Below are experts of layer 9 (counted from 0) of a mixture-of-experts language model. Rows are named router (the router's row for the expert), gate (a neuron's input weights, with its number), up (a neuron's input weights, with its number), down (a neuron's output weights, with its number) and show model dimensions 0-127. Each number is 500 + 40 x the weight over its row's rms, rounded and kept within 0 to 999. Numbers have three digits each.
Before each expert's rows: "gets" lists some tokens that make up at least twice as much of what it gets as of all text; "comes before" lists some tokens at least twice as common just after its tokens as in all text. This comes from a sample of Wikipedia text that the model never trained on. Tokens count by the router's weight.

# expert 45
gets: "ing", "\"", "s", ")", " film", " series"
comes before: " |", ":", " (", ",", "\"", " \""
router:552575498456445515476541543532440481521463559541529496470480487543512503497533609557497482462563499522455528520570533475583457511491522532430494558519511477566490534471486466499470463540548493489497547443537558459492524497505513526573588587459506524543487500484536508545531520484528459494487467443447549452482562485490519478434510477482498583484431488446432524502464520499555479445450
gate0:530501469472465471450559457475426497501502413524492528520485519495569507481464497541475570514515496548508472490563464511531528459482509414474505567513485469601420507548517481546457503522420530473513472485496526558546448432498492524465520470442506447525476487506557520504571527434422543506570479481523527427590515489510521496512511578444500485470460531449515476486452528520462466510423
up0:454450540603508542484458501511545553485404539497497452472512463459494513496549526462491504501514610464497531535533493488571499546533470546460471488515566502429558492529470551477546457480548488499482563481501502555475524496519490532558487575511484489523527557470482496553495482485512481534409514482515460570452469508494532517489518509510435508470509433517435522509533531498486550488470
down0:454512535465520472587447564461503537475570433515552509469489530456455530458482562509488500478425553513475444562536486534526477559478460487586488517485467463426487450472563568516479568516483485458474510459541459493485527546597553476527581558481534446536513538523495510562501498513522525443488531485561442582455508578490488499484537598574498469540530484544457504469505440546453471483531

# expert 12
gets: ",", " and", "),", " or", " was", " is"
comes before: " and", " the", " a", " he", " which", " but"
router:440519499457555540485489499453572420566502425473513453474521425523547492492448520387531513548502514444492546511546526513452468495476505492573543459464528496568452465533531510484499475472499453476504479471533509440514468561460533468441482518511565522541441487460507550511449502448557573489447539498519527521525534537526517479482492457477444559463472542567446537538521445598532454557528
gate0:501486510485562524575518519519568449498509529513481540508581528453497485421496494549581527528532468556537395530505543485502441514449517521502525582561500520458505493469527471471545424515529459491487495488489465470496518503470592466483504518515550568502491483502481549553511480424485502449532494518467524528549470519539541517489434538492438442508523522498537442557539535551503560501446
up0:472448488456484471458493528478520499508496500487482418513428579571481471543505487432492520573468533487498525532477451525428478457484504467533480506434503462552522488542469567487458459547444601552415485544565489535478433466503498508462531537490455504471535516507554511499513509558551484482512469434545435517529431533481521500446479530539508506495502534525530541477443461428500463454530
down0:513482515534517492546514510516517546476598481517479500484475513494456502471540541488447551498514567451557404496562472587474508523512523447482500537530429522478545516447494485517566481552498436564474420490425444519529502524427452514451512497448541407468535465492485471570477543446507489489486489549564445495413466524519526518555503510533465466558496519529524504558482530520499565489461

# expert 19
gets: " |", " United", "|", " National", "s", " City"
comes before: " ", " of", " and", " Party", " Court", " States"
router:584417397480450506512452550503588445501494534612521417464472542564527521526505579534563524538558522521527542501461573505464532530482511470418473573479563455462449485525539458561480526462574546512538518519532524458540486569468504563484463456442535497500478495577492511511453480499483523572560515482453557485510515512517489515553531424461561474543445510539494536449473465470498516504487
gate0:573469499509464488496451469501508470598454494500518538532479527499543517550523535496465512488535557448463499510461602521549549535528421435493526480499508474508524494502528522480550485376513439523528396502443508513514499539527515478518436461534464509494551542456472532504616415499524515480553463472533470585524529466552474458520482440479448502476497479524494448429517476523438486487501
up0:519508524511545514460453518534469556495548503501519553542501456468457489536505410503533444501531441495489505523435578529540521446549491436437505476483426400473539482445520454477520537497545453502490490467481539493497469561484463452487516484479436500497499493458473511498546494527550515538572432404520504570494489482541533557542517444520461434467526467510454422529507493573470459512430
down0:502433512501555423535490480439532509540518412465537496472573430455551484513437569532516466459492468480539444494506474485520494458506508505553588507472444525481513502507527465495528533563411463425428503503510470591502426501523520516512594489529573531521482522429511526457536477550553456511537515523558481492486548492474543577470388527494482543518479448444507511545487488515595543506548

# expert 48
gets: " to", " for", " as", " and", "ing", " of"
comes before: " the", " a", " as", " in", " of", " to"
router:472522534534593506502493552557510506546476465523551511444513467509480453497561490475423536472502514560482495454487551487514500447536451559570460454433556468469462490526562526556482524486499494463580439437401559492451456427503485499457445502564530500567525520462507545516511519471557481461498448501436522479530512499538510520551525481454544466499439465482532481535510563556438498462437
gate0:516477441508494513460559527488533501494456453428491501432477527463502526525487448537569519469547465495591542514552564419410524520482537521587475418510435448533492432513550522538501544442494461492503468498494450565464484514475436494524507485535416541498516495493462462515489415536456529493571482499528507465457539476574456483525473515489505456543564497541470494477498459536513495520493
up0:469497449501495557470449474471534455486481479469573525469520524439514495503457508497443465525537566477547453493503481501497615493563512465469536502542580499510539482485561534529560436459520468589463495485463493486481542498498499519504436478537542526535512520488478445476459536463463511475494553471547463434489544523448569445549536437541464474576458459476560517453504577402466481540587
down0:497509488535530538505586550476488526470459596507569498431500486590499463548437519517481464494482479539480474524531491539541489490503435468575510467508508572514544530552445492503487473516461456466517501467467505471481549503482532509451466543471581453485551569522583449449482486468518505469508438556552534472507531472464504547467441550519500462528506491496565485446548462494514473400435

# expert 5
gets: " in", " of", " to", ":", " as", " on"
comes before: " the", " ", " a", " his", " an", " their"
router:537493496479444551469420552448435430508499554489492480484472482456449510531440469506471432520522502555488432590597589482469505530533570586546520566509484543522442520529544489531460488490475461494586448539448443501569485487475481513417530528538428453533467528455498488529551473491552410552480482444474473549484462537546499519514475503591477538505431457486512445532524511538517493479475
gate0:459479587529511506536468499457489497459562477519506515522472481456474498572600482467485496522544459521490609483472474519572543513514465538420491511530466414577508641459479498529565478500564472530542445485449540467501435546495481543512548550476492514483447512545445476541506531500487513545475514440494456490512540521537574477483448472518516518519562439525562443500549413521534497464459
up0:474478604502495489494490503484486458475483470540468514477477469438410501505556550532505437466562478500462594485513489499530515519485490540412485598510502486622546530498469548448543463469471460499464472464434511453465508509506531479460494554471471521509471538516499491539498553540480474507444445471502486453511460490500489512503405446515465479503610417450547526528485481495570500457474
down0:511530492524555538477476482434514519506588469468551558513493490465443463472552556488493569550454605448499482566522492584546536521581507459462501494566396486424479490485552456464479522574493487494437502501573522547520509507495480521481544517476506479425502496573516483543483507532501431498550540511558520525430486478507508534471568563541445478539509483520514533471453485414477449500480

# expert 9
gets: " to", " g", " for", "re", "n", " of"
comes before: "ing", "ed", " the", "ment", "ive", "ate"
router:508572514462438461419480531501475484450468421538540526436543511595489451489446488559451449541583511477471486421545540481510445448494478522484431463497464501447496533530532539568522475477481549494471505496514468433553525452467494479521507506517461464430549385490485531536514443511412480491502514533549520482540466540500488488467499521491502565497426513466505446465495459514513512397563
gate0:496557436541530450541534530487554502432569477513467550558466579515482492556509530512513508504476490480495535501532486506433456493542495529478466490473507568548453559532489480543519553499538487410473454508469532477489503457511524471506533512518467601523523463467476510455501496411497441414528567446485511476513581514517470525509567538482480564504508489504460549486532566506472470577455
up0:521476537540540433551488523492454548543464538494534452523467510560414491461454513510509498470512521506493493431469430469477473502505475544511400478492570443498446513466509520505517549551554477521500466479444457448502491565435507555528486483498443522459484507518513513547501458483456591471521504582507530467498476498449443465457426475464559495543514561521528563551549559469509492500406
down0:587607538501562491475628539484434517489513489492507499525484519528466497579461469450512453489579528526520484515509476521593600496550490533475534567457534533557428563516468480431550482481471382498506508515498538507479405509473487594431519527460506531518552520502529460461539503508457512470480473458465518486531498454512503490502461535511533549476463510467515514472542499483486527545508

# expert 43
gets: ".", "\n", ").", "==", "\".", ")"
comes before: "\n", " The", " He", " In", " It", " This"
router:590522452512458506474439543523477509531440492427463427494514440491556531467533519516559473554543484500452561475493559536461512474480479436514512544514508512513459537471478495477541506493544395537477501499506537490550481475423555484534516514540491483544447503539463531483503479554535523464437484528457531527492577467502452535499552457514559487547461480447537575566497454445538501531460
gate0:578557498425553552493430507428514499535539517433513460446511491506501449421531489517569526481519484488532535533479491485465519474451477533450509487495583442459499452506461481435494505494509413382529456567453470430483503524464447493529490505477518464412455553555502467474488521533541464470570490519467474481531527538480576516497542496515542490557482515468473448508485525481503426492459
up0:551503491492592459512458527448494526484580529459534416442502488570486487430502525530584488500593440565512521529507520530477472498500482522460550416514491497481509426531503541415473497480540484480517585544468452460521446502473504521542498512418479500517502495508537423510568513514539471517526480503531519456506458566424553497483553467480497489575468576470483442535489486542526370495451
down0:517512602534547495414503538551495543475543476518551492475495481482564578392473515483507514545431564490423462485494535585571496485492566511491558530541491515429528458467478419463507511512552472581542532481467495517523459456570468485539501559552485456490487530472454551576513486469518487564505507463516545474460547493509465525451498605502497581554479485443570571473491494475536510462535

# expert 37
gets: "0", "5", "4", "9", "3", "2"
comes before: " |", "0", ":", "–", "th", ";"
router:496576530561514453499543508569538472562510528467470539555535457530470502551575521508537506432495490530565503550503528514555537477490483461504436545511459553490502559564542568395497517499544504492503539529475519470484583468527410546525516548460550504466555434495471511491468514509418520450500537481486477529497549425569506525426501533479445491543516469485523571458508492532416485495499
gate0:493526543497513412462541523499509508555487495501476429480494541487501520539494535458522471517508571547485456503542538487468527570502459408485452500526501421507529518446523559495562511514523515501534493487573488479504453483457524422523441521407485440523493547506474472458470511488473477476491473528537430468456473474507452458494534578458514449499531480505523582589420507536491506474433
up0:560498492529542522563477541548462512501479514545534554519505537527550452477426390491415520449496487459504462488501461491490453512536508553569586422518527537474529538515449488498444498524495522527466577505463493548542450472486520542510464524578511540478494458521531552506507451530562487432463455399402520481560512517509456459504448408501480567471530482425528486485547534532539519476506
down0:532566501493499412473529479528536546475486505547447469499467505477513511450540476449491437485449451462537499481464564475529573502477588491429476418517621547430500407424528489505530485486609496419501518474472453480505486478554519469532483444513546526425475401472512516466480479541491463512486527489565499561532519482561488507434453467498425465545457502450539566513502546476474486522455

# expert 23
gets: "'", "a", "i", "us", "in", " L"
comes before: "s", " (", "i", "a", "us", "is"
router:547515528540429542501560537424527501522515496462495434506497508545520543482526457527447545458501437482493523480458507521512528517554524504559558513528562474524534550484469450516523530453463519452508490508488500486499458496462552488467525515470481444502467556534449439580461555487520540444543468561516510534462499495461550510426444499563501519481530551547572495476556545454426480573504
gate0:524516473514542491519493490474550463514508496509486527521532512494461457521535522565397521464464513510550480495486431423437509516550519477489526496592412541442507477517525437446506440526502513453465428479467419396433528494472505450486468530478495506461514582556497433524502481453474509545531519510527489512433500536493491483524454497478503537523468536506492528453490528532556593486492
up0:514546455494550560458503599547533448535492550473557533563515495564491476453468528543446500499457466524543472484522476561526519516543546473523487534540452565549507437471558526521487499469591520482529550584531465498502552512435503461573500496503459580441476476472503527539526517522520450499520476474468474416551511533475517458534454493513532490509506463518529456484534581442546542458595
down0:507542478471466492548470430461442546553491475581504521483433519531520501539536551537555553489538543458472492454575487503502465558516497468489543457501496473501517485495526429562513554520441449463535544493485545487530486553434464559521473453536489469550522457500479478475537522608480526419530492492425489527456488539512448505479477502523518503506547506506501460463440423457520445531527

# expert 58
gets: ",", ")", ";", " and", " but", " League"
comes before: " |", " ", " in", ".", " to", " on"
router:490559565467552456456536529452509476549452502532483554483500442532518487478537438457440482467586466512520557451537479519433482459514493535470545513520476499515440535578504485510510546395479485492555461468491505567523508543485425552581553522488518475546506489556490480529483433508446489507506431467424502522468465544543458518435591433432545493548509507479513441466466500457506529530447
gate0:566519508421499505498501513500519531548562514429486560550498481521462453496434495440498465502506513451556476486492519516498518432484432524523568535461516511514544491567481530477541513526499486494571616515482457461450563513538501522479510541528467534488452549521521484540472509447470473590580512468502487552505504481505542458465517503483475530583501490469491463489419519554527524511540
up0:487447438528524461490505523484536461474526459568522423499494473528524509508518471462489530474505503446468556513542506537429490543489458468523522435560496473394535519534475513494500490540539505517450545487536435546498433512505486453433443445497492510565487431430432474433458521510474407403478508490551464432496468625533511461480454478565486514483487495467517566533538480507521467520432
down0:452477566421511552486444508467507483530473471468502522475429516500471415465557521541422478501497540469450546520485439446472521455415492447458498499455463487522425480469504487522478537532468480498559472451490492462490468570557514500491535437540478526492494551472465533538479459537501576487458511475487477493584500464432447462563503502438499507569530503473478480572520516530524496567443

# expert 22
gets: "on", "a", "an", "o", "i", "son"
comes before: ",", " (", " B", " K", "'", " G"
router:549535542496438527461492487506477539536477430516527466501528545544516515495497473552481524478509531472492480543576469513455495503548465552459550562537515480510457470513528416450437595484516458465537542544534592500563459502488539536529456502490488523528473467526494536494492529490533455512493474473457543453570516530482483514509515569542524433455513538540572509486566460504474471555535
gate0:563562497436497481389472433515531487511493446487517498492497452423556493531495503533536520461478586584497560495501546420491403534493557530504510479507479483447524544570503552492537501534508546544514523554487483417472544571443533518463517539470523458459410446518494535470493548550553508504429453463479476512437494501508506525475517496528497467467542477476486484547480419495487488446458
up0:460523494429505515427515452527495512609612447468486461612469483453560484547494525512552408423483552464530497487466568443514456538480530515448493480526476506518435430552500421508500520606493429508478543528526501558461495518551573424458506474475527476496494439482538477470457528450568529510542503460508520538489494501520486524478516539479437523449468485440461480513459428532515527462510
down0:538463568543481528409492537509521473473522570608419567516509559459552457512510571479491541481550496495510518503516431485553504524475570538500603464457473502532525461541490523464470532571518544539476515497459475417504505506547528532480490551414507505516470438531451522489527463468499557483484523534557515539472510491524462485462467463502538472520592512481570547482538568447429543482497

# expert 15
gets: " |", ";", "|", " —;", " –;", " –"
comes before: " ", "\n", " —", " —;", " +", " No"
router:477586532489553504561481456471578505509456414530503493481538573484497523521495502494424498571476498485429483536474576532455525537510447558416544547479515447520512583504471440560533501485557487479502568495534448543566464468499457465500492508540554538486508455541500468516486529532506462545554486475492449506520569567501488515449477497510536495526552530493509514500572460421539425491470
gate6:460534578522438590476429490453496559413475501477470452537569468484561524535469504509493534500462595461417478512484560472537515500445514526507512517529485438543522555481479519462461490524529466454529539501509505502512496471492404493554511562530514592504505459471485483540521446538542446478566501540594444548515537586488492558503487578555528476540493584571506472525541529463479524519505
up6:507441484482468444534472515470563520588514522508425498496540467454441510539505462533539518514476492481511494502478456483432507475487560467517516535512538512472441477523527565536489502588501439482490517438433552470434506509573548537457470479489487446553456501546466566482428499515408448458559513454617579478498397490527497489447469475481463480468484453511492505450460449492453559450481
down6:476534468548511624513472491533458573555527465490481426488519520531533437463507462425489490543468507484531466479494518530498503468472510449535555544516506473477526548552547493491511486570495463468495540606428452559508506485430458451453555528497552546513495530515433501509490523422543466474480537499576505497482550465462538489517542529530452448562511461521481468417521436490562513481569

# expert 10
gets: " of", "ist", "ion", "or", "er", "ation"
comes before: " of", ",", " and", ".", " the", " in"
router:445459514544476511475515560534517506582436568562457503512467466510467598533503548557468503469488478515509447516591559483447518511498459460447468581549521479471494533539533452508483533468443520474478550511475567425514476507513487545423473442508454433526441515511512544465497491479454468445476486486587566431533516437532518442511502500576447557418435465578575451533525454539478570431485
gate0:456590518458485471549492511531546539538541466548506497468466469427488557549489538504489527476476588514435555526513542437487506516483564459533492437581491513452576624475511488470503558562490458484437465510456478570519492487457416482530526551543546503518580496529501559474443511519462545527506543534443404519474539521548471437549507515527508547486544504537569578487482424526489448485464
up0:507426510421526510578460479523575476548486487490407490559479535504431503420495487499443462469530430521522498582543535525502484508451503478544490444561529523465569451499496571473545494453477538507478496471502467469526437438517444539464541546529484523464456561460506476509507486486486493481392516513504481529576474511461452474489490479507524501472549484467489561432521504512496520516490
down0:416517541454576486617478550448498512471483572534432476447454500473501439474510524496429521518487508468526477479535499494487490518491507452537451541534523530522446506412497626466471441510503465480520461494513571522521463512501523483509579578477508517465457461501515519511522471505502489495493469508454527430467526441459501479545477560525580471516474418504495478524506474538435543495532

# expert 38
gets: "ed", "ing", "ated", "ted", " with", " used"
comes before: " to", " the", " by", " in", "ed", " a"
router:457495482462430515502495550497486468529472508501506492468451497559449385469534468457438502458535476531559464448519557569559501419500569462491497459480558468475482505480540553534525442533397443553572546468487497460472478452518519486474565501432455516539489513422566513523542586530546527478535508559537485472498468427490475537490571505469496483504455515492488468527496523556479482476503
gate0:527464470424451433506460444464487554516456479444539458497471488497475505549458569480418509554506540475399497568499508520500474474527477529575475543476449480484581484482469472482438535489523500442589526543424541524486473523521450479555498519481516500549548540510494504507496543463548480470411453523545482512528470501485482555556516491490439520436479517420506522516520512518555411535537
up0:485524452501536530488487535459527519532548507456451562498483474519481530526429537582521488478478426506574485540568497473476508494574529491483518459483544516489511437478601496503593490488542518520491490499536409506438530520562519539460442475498575438496481470525472427443543455551538526523485540474499531418514473520510573480540466484562516563481383510536478461496454555507400497496507
down0:521514455517489566563516512540484464510464529569568472463530459532454494532542488518515482524535574517485529529469484479503518484522541510539488523418499423475471505430465481524515455571499436463526437514458504484466481434473429482485453514553563582479591509462401468467436569572475578547532533493488532439567553544445489552502461495576460489470498515455492549478428475477446465447540

# expert 62
gets: "\n", " al", " Al", " However", " two", " his"
comes before: "|", "\n", "-", "==", "The", "==="
router:536474539490525434484492486491456524584446451444451551494523466488538527525462537589534472413483482517511447450520486595532514512491526475540450481462550478482569494504532557512500568531542545552437503442535498581393481491472550575453576479497479512558535498526494482491507488520495478465441539540448580517546467531547523508497452519539556506510531455513479486530483492450570525542474
gate6:492518479506506486474512508497442531433537503521521449508506490550439572495544575521509458537493563489491467534525522571518504575503460486539489516476568423477541576463550505534446441540513580535486499539488569515564545546577437562562472469575512507457551473534473483465488532474407545556449489460545466470462548453536554468506437502462418552490580388521487539516470534536513528533543
up6:475491450526512433496422546501505492389512465456547480468470428497496491435545448548515473556486468486474533484542444572500485550482461545509463474480473510501539563479556471550467504491485498542484480507485541539458481493555463475535548508498474567489458522498525500433582486485505481513421496491556507458501478548511486541518466453460459527562535442420512532510435513483498520495569
down6:480503413509507500414438543482468557538490529549516577510508480460481435437533466471446484522526487538548538507538514605464464526461623534473434557463501492449398469536499494505497546471431445542543556530481495559529476509484510530447515497437511449559499461443567563497552483538429426471535472547491465514474440519483482453495509490530470499506521504479503535580477474491498553469441

# expert 18
gets: " ", "–", " (", "ol", " −", "z"
comes before: "1", "2", "3", "4", "0", "5"
router:588427505528572448514494474473447541492411484539468525569454513517462498482459561489495462452573546538489535506549493463529492491447432552426523531539507437368579449504513470512477535563505436515444510575525547445466501485471457502529513505561520490532546518559457441534505542516441469508493480471468484506579552449546530505552527555491506488496450523468472501508464506448490513430511
gate0:439528467481463543485490481462578418471495506504550559493462616527504490457435562479488431528555480491514530527525480485521474530466535508547524510429537507477470543535500532499491459491546475503494519440590488505454488565566520454499489542457402531485434475536520477475515605562496536454491528449479464463468485496509490384530454509490499580577451508419466546508578542504517446512473
up0:527488522590521536539434545516481542450543502456578491537454553501475474502540492503427476517517482518524499514517499461507574532472539470492502573517515530513499520502566529417507433467433512457547521493486489423507524476490495532572524477525531455500486502508485471466489485517483471532516492478510509520571471520474468510520444424574596514499578521547448433506465433514528516543502
down0:524522571490451484442519494533479557485470476475493445485481434437530565492425582527476572475533471437512483452521485435569461514448509484470491524528463540507491437535563556495487550551511531450438558386546462550436535485483434450444563500506479510593494527507479566509540480610567542458489490540572516497480485508495542523512539528567573496527524530528573456378500478442450510490496

# expert 33
gets: "1", " ", "2", "3", "4", "5"
comes before: " |", "0", "–", "3", "1", "5"
router:558551486536456535524523529513537441487516542499433443554482557476441458527489481520450508404427497564519494557521488502511429485570447549444448489512455499474530528460539461456499464477479451566450488463441493524481473489546496552584549528517534502457570526477460469540500524493516551527499530462421483546525552539500496474505508558439482553521463473465531496521517556499474443462468
gate6:490502499500492510555498540522519453512495466421472533482473472552447564548554487529509457505477551532577484541524508507457514506442448589475534503510489546527509423519453510463522537486447489479483521533479554482432515504499511549524469488503496405476543517535553599506473439486498521470484510500520507508537498515561489591524463520502435505538473549479434478516478577461544509411524
up6:528409507405537495531532482548467482504554471500455498532456540475409565526516522482504523510507550423495447473508441466515536470531493510529486478447467519471535583573416572566477554452475477473463554521514481494496598579474422488499471465493477459484594496523515520497568519466505478479529486578534524530472490517437387526493464503536527483519500521536507479455474456452463559540510
down6:476530561460464502479509572494496509465543478483571522545491563515547528452566514474525516492447526570492540455530441519508501451466533487549480559511479524576536450513546516513483454430461512457531472430508488546494500456518514517547464491477491475445431472475527474540558574515493439421397468475526522570513540477490502467501581506427532507465497589463532496479524477567460557455446

# expert 3
gets: "a", "i", "o", "u", "an", "ia"
comes before: ",", " (", "'", " was", " is", "\""
router:505503508544494533474546455458444495540493471561563507472519427532447426492536536525519498493556560473468604495521479542473513486523442504429558524529464483605532467496529505487491549493524489466560525522506537560542459546549522498478480438464518556475463479574483479515532498507530525538549468463485485459507492509510502515574471528475492450427516494526550534452551504487611509506516
gate0:449526417498527537512485400532493443504474550532523497524506517503556475476494468533493557482402478426475461488488460522468554553473460465472441465425505455564364487421523558515539497502526543499514531572536503500517528517530480491541462530467511419570501478514468476459567491522501437479540495498549513512439457481590547479508532521508483501562505462574457458567478496477518480482531
up0:487577449480456521426520527456472415473529526508467468470454478485621502501469526570510491453505499460519535459507543485506583506496459444501477513511501493496460461450563491517516559462512535503511495533525525414512549522569487486503531505498485474526438470451471489498582460493431398500520524443442499535389536529537491474528462442485501498538525481515503485484484514518583516446574
down0:515503480480562537485538596488498490526478535528406524432473458519484497508504494450485550494480476487536508433472522499550547434526520479466504479558469435511533481483551519465499484547537419414499494456543518463516512504501444537483502552517481581471438539452493547487506488478480527469520521482471475473475491513507510430493511499512569466532506485514530539443511521455538453458524

# expert 6
gets: "9", "1", " |", "|", "0", "8"
comes before: "9", "8", "7", "6", "5", "4"
router:541425460469585509442501490525510536512518436503437406496509569444468495480516486550436519526463529483548534537500553481492427519453412424453460470404531515499432570424456510473426462533564477449482561494525558512500465522457478514499526472487482520455486482555480530535516553509516480565548518488540571582527500586512516532514466463461476491478511521541508569493482472506449501532479
gate0:452542563516509464444561514437496568442482520517511573513489544481502438550511498494479439482526526497474533495500506468461469502498480494456572510468523491458504470515501488512513505525537524469457481396450495515521558496519503491519510492517564586555591482427506462510452499450453535497513551503483444499468487515557502494477504424444461533541529520557558497537506545580544449499540
up0:552524598511496530421532538494536581466480485472480518482454546509535482501515449460484514458526473452471508468438499461506503456511498475490442478507499502468525520435572477456426592443514466513495438449451513467555513526495445545536513602534505514503508533526483505476455482499532530453430502522531455470545501577529448449536576517436501562496534567537444546498499486555459448533461
down0:526509551505505490481541535474530464478461601465491521536457540414534499462515515495527402515457460506459441511481467484437504496506558502529491415495518488515504538494472454529527390541492461494484498452549459538513449455558555482558493431515519478430508507512478499506487386499490503500547490569491469489492509529478537493561441531470520563477515491563535520483541461551401546558568

# expert 14
gets: "0", "5", "6", "3", "4", "7"
comes before: " |", "–", ",", ")", ".", " ("
router:531574526591499544538472521439559461544521504552435547534446559541441514547512436506464555443545503479457565475503518540524411462521540539476508531483417556563418484477437538518500545439529468530458462457476439561509420519479518479510530548472448593464486524527518502413523550480499526481515534509572468528490499460496519467529498538483431514527505490514466523479441508509430536515493
gate6:470522433488470473501497511488576507492497522494461533526524489490487507521481468542504538503489551487505510494517514451465488559467497457477409504535457441531561426477436565516426563515506492485553527451568469520491441491505532480507524557494465465468546521504465431455499490503523447448527483502566544476470485511514542434555448538444445452456493546515444469427462489562537520483517
up6:505490531464452490488539449484508472420424475519591533515574471505545467473525488521500525487531507545494543452530542571507428432498500451454534593517427531521522479471481501496488538491534532515463527493534535550484493431455477456500560484588563568441454372471552488426471488524487548474485540467525519469494518479508506504466477486499543466463449538481494459499403425582516476443501
down6:490516464502454535536468493508427526480460542441504475499517495546561508511468500492484519574539479475544468494489437450501504481539511503491440412542513463497549492478491550548562546504515492512473493464517455435524523591465496508539422493487493474549479429467490480521530533527512474467462409571500550484414518476495412466521538554539482418478532485443526496505561506529527499471502

# expert 8
gets: " |", ")", ";", "\n", ");", "-"
comes before: "\n", " ", "-", ":", " Label", " is"
router:495563516506513491513500503435445494528473470492505428513504489550490552533487508465497546526493496446483497509518568489525552540445431529583524576452454474533554459477549464545491451543543573474472539526540558585519476505517471539488475478506505438483421544526432481525499512444532472467473570457526509586551558459483553449483492485423483551457380482528466523504436532523540454480533
gate0:557475488580512482510442487497453549467508474532458442545492492483483507534473490511524528516488477556508481446463482539566489441534460473491441519535588489508473488485482457517444442510504522550494564475449474564433520432549543546432498456554548517461503495461437509443547504539459549520496533434577498544611553456523445497526526449513494529394503546459526515535451445455501489516485
up0:420514541506449488547443465559557551447493489515474521529495510472519516490530477441579476489446478570563537535466487518494479441534501486494570501438498525498432505507487449506484495566544490446509417539579426539541467455477523530446488563527533486491459537455497462493571461552466505478541504469521536543525474486454420506534473590528469487574469505416521487562460526470560527492431
down0:528510435482464485471490480434511483575517464539473461537503504456558490533458530497454481532545506518531485503488501446494468581523442460491502480495486544487533464465572477445606491596410495564457500537541576536494533467507472431544426544448479484493467500475529527457506487455524474469469465491484526540550511463450417489446471492558426479461527511502405466502490455485475440535538

# expert 29
gets: ".", "–", ",", " ", "/", ":"
comes before: "0", "3", "5", "1", "4", "2"
router:564566524523566489543524502503497557392514546456520427501554543446492473493488464460473433513476553488513493533559479473482463480563546531459486439472494506539528467460502440554588484433519573548469520452489443554461546503520512441546465502533424541474573527510443493449486421513514472565442493492488553524427530516481490574496592474563415549563515475523450520510508497468538432545498
gate0:527521463518578469461491458473451502450488447478461501599440492400469587450511545499570577531449572532524526410559506442515497477562474533550523451504479512536514540484540504486418552487488520552483456606541565517394464487508492528501471548496475528544536503497511435494438467538479479480511530516514467512491420502507479567475440516440550501539411544510494479510517527440497524535470
up0:498431549479464509563474557448539520580500548466539522443554519518514443575471510505468486448556516421509513559473509490540579550513519551490472544497516480523561477513493604521502465569479557442528428490507440473534543526526510436537496454462427483420497464494461529531517527466583531482517492476445584542514534472518514486573442503534471530512622501521533515440456455624455482444547
down0:488471499555507520472520434512472539437569495570577470535556533523557562541480453451556511533507468505430556511526533543382479439526543521453443476467473552517494514526540551396488512467505516519485465489500475427473488530523467524454472500510498579497479540547535499546580474500417478548523504457503423529525504548506544486459475472482525448538500450479483400547534517556479499600498

# expert 11
gets: "2", "1", "3", "0", "4", "–"
comes before: "0", "9", "2", "1", "8", "5"
router:446505454504565567511460479464494511538452426433498551579547464433499521500566506478492451498448530528450513536563492420511468460497471542490518462498450464512505501555506449424530569493496492576541433432481485543545591478558482475543557560443489468563546508548499446507471498498522495551555465457487427508512522527565502471483567494491492551466483501522533515509523490533528506449553
gate0:597501490466513386531540490458495459545461512467466452539497525410500422523500525513485574382477531455415552529502467452500515531494521513503507486490546516471550549535491457513533512577483507447557536481447549506611561384538569468535499547545502516465480510549472514521425472485479491510507488481507497498446478585424477474578475520451500540439479511523482490483524492485541575519500
up0:508518528452416474537567492513488534574452509538538504451434486529519524501540490514483569501479497483467509504532480487486445513526521491571499470487489599581548541542541483442435479575554604436516506507500494527527507438450468490553468466497460507518400479531563479415473490490557426510556529409559457466497562515495476476449445504373521527482450527529503532512496554521502494501539
down0:496468557528467482475553494477493520507494546487477553522416485513474520470537524527457512545472453501491533527555507481545548461546455534540568465417472459590435493445535459458510516495454474509561465492502524502434519525508442556445573478488408556540480538438477456527499487469531545547497468463511490465526500511559493480545504480597535509564513497546568506505511464441518431527457